Experts of a small language model: 24 experts in each of 9 layers, a variant of Adam for the experts.
Below are experts of layer 5 (counted from 0) of a mixture-of-experts language model. Rows are named router (the router's row for the expert), up (a neuron's input weights, with its number), down (a neuron's output weights, with its number) and show model dimensions 512-639. Each number is 50 + 10 x the weight over its row's rms, rounded and kept within 0 to 99.
Before each expert's rows: a language model's description of what the expert responds to. This comes from a sample of Wikipedia text that the model never trained on.

# expert 0
What it handles: Determiners and possessives. Articles, possessive pronouns and 's after pronouns in running prose, such as the, his, her, its, their, she's.
router:69 52 40 44 50 40 63 47 50 52 53 40 45 67 40 60 49 63 46 50 44 67 51 70 56 65 55 55 40 51 27 58 36 54 64 57 60 37 49 44 55 41 40 47 39 47 34 41 34 46 49 42 35 55 56 57 67 53 48 62 40 52 43 44 60 41 52 74 33 40 50 44 42 66 49 47 32 45 41 54 67 55 44 30 51 56 32 37 65 52 46 55 79 54 53 55 49 44 51 59 53 51 39 54 55 68 59 34 56 44 48 63 52 43 56 55 53 61 50 67 39 24 70 62 63 57 44 34
up0:43 42 55 53 57 48 64 22 26 57 53 45 48 62 55 42 28 56 45 60 48 44 72 73 30 57 47 69 51 45 55 62 60 70 53 39 48 64 49 32 64 51 45 36 45 64 30 47 70 45 42 52 53 53 52 31 50 56 57 51 58 45 62 61 45 49 55 56 52 42 72 29 50 54 57 24 64 37 46 37 48 36 44 70 48 44 39 58 43 41 50 39 44 37 50 47 53 40 44 72 47 52 59 23 74 53 52 63 42 40 36 50 62 15 39 54 46 40 49 28 52 63 48 48 51 32 33 52
down0:55 49 46 37 29 50 64 61 65 42 56 45 49 38 70 74 55 40 36 57 24 60 54 37 72 58 64 43 63 44 65 56 22 45 46 64 66 45 65 60 53 39 68 47 50 52 51 48 44 31 30 48 52 39 43 57 35 40 47 55 52 54 50 47 58 60 52 41 65 58 41 60 56 37 43 54 51 46 44 77 65 46 40 21 60 79 40 56 55 51 39 50 69 56 56 55 41 67 52 41 37 54 57 47 14 38 40 49 56 52 42 37 46 66 32 59 39 59 38 52 58 36 40 48 44 64 62 67
up1:62 49 50 38 68 71 65 42 41 35 53 64 36 44 71 53 71 57 50 52 52 52 54 59 35 47 66 53 57 56 54 60 47 63 34 62 52 49 48 55 54 56 49 54 51 40 59 42 46 62 61 43 54 55 68 72 52 49 63 43 53 40 37 59 28 42 53 62 59 63 62 48 57 56 44 42 50 53 62 46 53 44 45 36 52 46 57 38 67 51 43 45 62 48 67 60 51 43 48 61 35 43 46 51 63 45 41 33 53 66 62 49 51 46 50 41 64 58 53 41 47 43 51 43 62 44 48 64
down1:60 47 57 41 49 43 60 53 35 65 45 57 54 53 57 42 47 56 45 48 53 58 67 34 55 61 80 51 44 45 42 64 59 50 58 60 56 59 70 49 36 53 60 30 31 51 51 27 61 46 65 43 58 42 58 65 62 46 40 29 37 57 60 49 50 59 64 52 42 64 57 30 54 41 57 43 39 51 46 48 46 32 44 61 26 37 54 56 44 50 31 47 51 53 43 49 44 41 79 65 53 58 51 48 41 27 46 50 45 48 51 62 63 48 45 52 50 51 38 70 57 54 56 39 52 57 41 58
up2:38 40 51 54 33 50 49 47 68 36 62 62 39 55 46 36 48 49 43 45 44 62 39 48 53 41 45 40 51 42 62 59 44 49 50 32 46 67 53 57 51 50 40 53 59 54 14 37 56 38 55 34 44 60 33 58 46 65 87 43 57 42 53 53 38 58 55 56 45 39 54 49 69 54 58 50 47 72 50 61 49 55 53 59 58 33 40 51 46 58 52 55 40 26 54 74 51 43 60 66 58 55 44 51 68 63 44 63 61 33 52 56 49 33 36 46 44 49 48 37 51 46 59 50 61 42 28 44
down2:57 47 63 46 68 59 57 59 59 39 39 37 46 40 45 56 45 35 59 53 54 53 64 58 35 55 46 66 29 51 50 44 32 49 55 57 46 48 66 63 60 54 55 56 44 35 48 56 36 54 47 25 47 50 50 47 42 34 37 42 47 57 66 30 58 63 37 63 53 41 30 58 55 60 29 40 47 37 53 53 42 56 42 58 49 39 62 38 55 32 54 49 55 62 52 47 41 51 39 41 51 47 50 57 48 56 65 38 54 37 59 52 69 50 52 52 49 51 50 55 45 54 58 68 43 43 57 51
up3:54 60 52 61 38 53 44 36 31 64 59 64 40 56 74 58 54 53 43 44 50 47 53 51 42 60 39 49 57 54 60 74 63 40 60 55 58 67 46 61 56 32 56 44 48 45 55 58 57 45 44 54 55 59 50 57 29 49 59 39 53 55 41 63 37 60 55 59 51 47 58 36 54 46 41 42 43 47 56 46 48 44 44 52 65 47 69 49 46 52 63 37 55 29 52 35 37 50 38 56 35 50 48 52 41 39 40 36 37 56 35 43 52 45 59 25 48 54 53 59 46 53 43 49 68 43 33 56
down3:67 50 68 41 69 56 53 49 43 62 36 56 56 65 44 44 43 46 49 23 53 41 52 52 38 46 59 63 49 50 45 61 45 51 57 68 36 57 42 64 52 30 49 52 58 38 45 30 58 43 30 53 45 39 43 77 68 56 48 35 55 33 44 50 44 50 62 60 44 63 42 45 45 40 70 60 55 45 53 64 34 52 71 44 29 56 33 42 44 41 42 31 37 69 62 38 42 58 68 46 50 44 41 52 54 51 63 74 54 44 67 77 47 59 44 52 49 47 54 61 44 61 62 47 44 41 73 73

# expert 8
What it handles: Foreign name pieces. Letter pieces inside Slavic, Eastern European and other foreign personal or place names, often in sports tables, such as Ol-g-a, Vladim-ir, M-ik-hail.
router:51 37 48 31 68 54 48 35 34 60 46 44 55 51 42 44 57 36 44 55 43 38 52 70 51 55 55 47 53 51 68 44 65 47 41 49 42 46 42 37 58 43 41 55 51 51 48 34 58 41 44 47 57 47 55 21 55 61 47 51 51 58 52 49 58 47 51 63 55 43 46 48 40 37 61 24 49 38 53 49 51 60 51 45 54 52 40 38 37 48 42 47 82 54 43 60 57 37 45 46 47 50 51 40 55 67 50 78 45 35 34 59 69 41 43 68 58 58 75 44 52 43 49 46 57 57 49 37
up0:48 62 42 35 33 63 38 26 67 50 37 55 44 46 40 39 39 39 58 69 52 42 56 40 38 53 70 73 64 50 52 41 53 55 60 49 65 50 43 43 71 39 47 50 58 54 35 64 47 80 25 42 45 57 36 35 56 42 42 44 52 46 54 32 60 57 45 34 55 48 45 69 50 48 46 48 51 41 53 53 43 60 51 28 59 45 55 52 31 44 48 62 52 52 60 51 38 44 63 46 54 51 56 50 49 32 50 54 52 59 36 45 43 36 64 67 44 24 44 64 50 69 41 43 43 40 43 67
down0:48 46 68 28 44 46 70 55 35 62 60 46 41 41 33 58 41 63 41 53 46 52 53 45 46 51 47 72 54 56 58 52 44 30 50 72 51 50 46 53 48 43 31 52 33 50 43 54 65 36 67 58 48 55 55 60 55 49 41 64 61 42 59 49 52 32 56 49 56 33 77 60 49 56 34 61 54 51 46 66 71 63 63 52 64 42 55 55 24 34 48 41 57 53 42 44 56 52 38 72 56 30 55 47 47 59 48 52 50 30 48 58 57 53 61 42 41 51 57 43 53 34 44 40 53 52 46 27
up1:48 52 56 46 60 40 41 61 46 43 53 70 40 56 50 48 70 50 62 46 76 44 53 33 51 49 43 40 59 58 53 63 40 48 43 48 48 49 58 39 55 48 67 46 56 42 69 64 60 50 64 50 45 44 44 69 47 48 49 54 67 50 55 41 55 62 51 52 36 52 46 47 47 59 51 40 44 59 45 56 58 37 64 41 44 45 51 38 49 39 60 36 58 44 36 47 36 45 68 55 44 36 48 37 37 58 59 54 44 54 47 36 45 51 48 42 43 40 53 66 48 71 53 46 54 77 39 44
down1:35 43 55 51 45 50 47 61 35 59 39 50 46 36 58 33 55 40 43 40 57 42 57 43 57 64 65 45 66 52 49 52 49 56 70 33 45 50 50 56 54 43 36 49 48 38 59 56 56 34 38 40 44 47 49 66 55 46 49 31 42 65 49 62 37 57 44 38 45 53 65 59 54 44 83 44 40 42 43 60 41 60 38 43 59 48 47 46 57 59 57 45 54 39 48 33 45 59 34 57 56 58 45 48 87 56 45 44 30 44 57 65 56 41 47 48 61 40 54 48 59 69 67 66 69 51 45 56
up2:46 59 56 71 47 47 51 45 39 45 35 73 35 57 33 60 42 63 50 67 52 65 57 65 38 62 39 59 67 49 34 69 48 66 79 51 75 43 43 40 67 64 63 47 77 48 79 31 52 40 35 56 43 44 59 41 37 34 62 50 35 44 46 74 48 29 37 52 65 45 56 46 65 64 53 34 46 38 54 50 61 38 42 47 69 40 58 47 53 36 50 49 47 38 73 57 36 46 26 31 35 46 43 60 57 51 51 29 61 41 39 45 43 41 48 59 41 52 51 43 54 49 41 52 55 52 57 44
down2:55 64 45 50 52 49 56 37 44 57 53 66 49 56 52 56 45 46 55 55 67 36 49 36 49 45 41 52 52 49 61 54 64 60 54 34 44 50 46 46 46 53 66 42 47 57 41 50 68 56 50 51 31 42 63 57 48 36 44 60 36 60 40 50 51 51 50 48 46 38 47 46 63 50 72 52 60 52 51 38 54 51 42 61 26 54 43 52 44 45 50 38 49 46 51 44 54 62 44 36 55 69 60 59 40 74 34 40 61 33 43 57 52 43 42 53 50 45 49 67 42 51 36 57 37 42 36 65
up3:64 44 50 68 40 42 43 45 58 34 50 67 67 45 62 58 34 42 43 56 57 57 31 39 66 57 52 43 59 41 50 68 62 47 63 71 48 46 54 48 51 51 60 45 49 53 46 37 45 49 42 34 58 47 59 55 48 56 48 47 49 47 54 55 50 36 30 63 40 55 49 59 35 50 38 44 52 51 63 48 33 51 44 20 57 51 54 50 44 38 49 48 55 44 31 51 59 63 26 31 54 56 36 62 51 46 42 36 69 50 41 49 37 62 38 50 44 52 58 60 52 38 36 52 58 46 51 73
down3:55 37 50 53 45 72 53 67 54 42 46 37 61 63 34 52 49 38 45 44 46 58 35 47 46 44 34 53 48 62 58 40 51 45 41 65 47 47 69 60 65 79 47 55 32 51 44 60 56 40 44 31 59 50 70 40 48 42 50 54 24 36 51 58 53 51 48 60 34 53 41 56 45 58 48 53 46 62 44 56 70 43 64 54 63 68 54 51 39 56 44 46 56 60 45 57 59 36 63 64 55 46 61 38 40 34 52 30 47 38 62 36 45 51 53 51 60 45 46 54 55 64 54 58 56 54 43 48

# expert 23
What it handles: Word-start syllables. Opening pieces of words and names after an initial letter, e.g. h-tt-p, Hood, ballet, Parkway, cricket, Burton.
router:48 37 68 51 41 38 61 52 45 54 51 59 42 46 40 34 49 38 36 47 41 50 49 47 50 41 36 46 32 58 54 64 51 57 58 52 51 58 52 52 38 27 60 36 59 45 58 65 32 31 48 62 32 55 52 43 53 49 69 53 45 43 68 65 51 44 42 52 43 58 53 66 63 39 39 62 55 58 51 43 60 45 54 58 54 64 57 52 61 41 61 47 35 60 29 53 54 37 56 61 48 63 64 64 55 52 51 51 32 55 63 44 64 32 44 30 49 43 56 35 46 59 57 45 47 74 33 39
up0:48 63 50 62 56 42 60 45 49 44 62 31 40 40 54 50 43 51 47 57 55 53 51 52 38 49 60 60 63 54 38 55 58 52 55 35 64 56 41 58 51 67 31 58 42 55 60 23 58 36 37 45 37 42 50 52 38 61 52 47 62 29 59 47 66 43 24 51 49 55 53 49 46 46 54 37 43 48 54 48 49 64 54 34 47 35 48 28 52 43 51 48 61 71 63 62 53 42 65 56 74 68 58 15 56 61 65 55 68 58 39 63 38 40 34 59 59 53 57 58 32 41 44 49 52 42 54 47
down0:44 58 36 56 54 55 44 58 52 69 34 60 37 53 62 54 67 52 47 39 56 47 63 50 49 60 52 57 61 62 42 46 32 54 54 36 54 56 47 51 31 43 37 51 37 51 58 48 42 42 51 39 43 63 38 55 45 53 61 42 35 58 46 51 44 43 60 47 43 51 62 49 44 50 37 51 53 42 49 59 45 61 56 51 71 50 34 38 41 47 63 55 53 49 35 55 64 67 52 22 55 47 57 45 58 49 29 45 24 69 53 44 25 71 52 42 48 30 58 60 47 54 51 44 67 57 46 52
up1:48 47 55 48 74 59 39 43 39 53 45 37 53 48 57 53 44 57 42 64 53 49 55 40 59 71 54 53 54 71 51 51 47 70 57 44 48 49 32 62 64 33 39 53 62 50 44 43 62 46 37 37 32 44 56 68 48 44 47 50 47 52 55 44 36 52 34 47 65 55 71 41 35 52 59 34 50 48 64 68 42 42 45 30 57 57 53 35 45 39 49 64 65 32 39 39 56 44 53 48 40 49 51 50 58 58 42 53 56 47 24 48 81 36 63 57 40 44 56 61 43 54 36 49 57 40 57 62
down1:49 48 40 39 65 47 52 39 54 43 41 51 12 45 50 57 47 51 50 73 50 47 71 39 58 44 44 47 54 64 49 47 47 61 54 52 59 53 46 41 63 27 55 66 45 54 46 55 77 59 36 39 51 56 52 50 34 58 39 40 47 48 51 60 61 51 52 56 42 63 49 37 52 37 45 51 47 43 45 67 51 50 49 51 58 48 39 34 40 52 56 59 40 62 44 77 62 58 39 61 48 46 61 49 65 58 44 46 42 51 50 40 33 57 59 34 58 56 46 49 59 53 57 57 51 52 46 57
up2:42 37 52 61 37 51 54 39 45 51 52 62 56 32 45 49 40 38 51 47 55 56 34 50 66 42 39 72 34 69 50 41 49 48 69 54 37 51 55 67 44 42 57 49 57 47 46 42 48 78 35 70 55 49 54 48 44 50 42 56 44 47 54 54 46 49 51 35 45 61 44 42 59 51 42 54 69 57 47 48 44 58 50 53 55 50 41 53 65 60 51 64 56 46 56 44 41 44 43 61 50 51 44 59 47 56 54 53 39 37 54 37 46 70 51 48 42 56 32 58 62 39 43 50 60 56 54 74
down2:61 47 34 42 49 36 56 50 43 29 38 38 46 45 51 46 47 51 53 37 49 69 46 38 48 48 54 53 43 58 50 51 51 54 29 35 41 58 58 55 56 42 64 53 51 31 52 69 60 61 40 51 59 54 65 24 59 68 40 56 20 36 64 47 45 43 56 34 60 24 31 50 50 45 35 48 47 36 67 55 49 29 55 52 46 57 45 40 48 65 54 49 38 21 53 41 37 58 59 57 44 71 32 48 39 59 48 60 40 45 49 41 35 39 47 67 54 46 45 62 34 50 60 50 71 37 40 39
up3:70 20 46 23 57 50 50 43 64 37 55 60 33 63 50 43 50 69 58 55 43 51 65 25 38 55 58 46 54 53 54 47 49 72 34 46 69 45 43 36 67 48 58 32 75 62 58 38 43 62 47 62 71 46 67 54 34 51 64 64 47 46 55 41 39 56 55 50 72 54 57 51 50 49 59 33 47 50 61 59 52 30 49 48 47 45 51 49 47 37 46 56 32 54 55 58 55 60 40 52 39 42 47 30 57 29 53 51 57 45 55 41 43 55 41 67 67 41 48 55 44 59 45 44 37 44 32 46
down3:49 58 44 38 43 30 63 52 44 37 60 43 58 57 57 50 55 38 40 39 48 49 47 34 49 55 65 46 53 51 47 42 41 55 43 57 57 38 69 54 40 59 64 76 40 60 36 45 56 51 38 36 54 55 60 62 53 44 77 27 60 59 59 44 66 44 38 66 56 36 38 56 49 53 48 55 58 54 40 51 43 50 44 39 33 32 42 33 44 58 70 66 47 28 51 56 38 45 71 62 60 57 54 60 33 59 67 67 47 35 51 57 58 57 49 51 29 33 35 38 55 62 71 46 38 27 40 49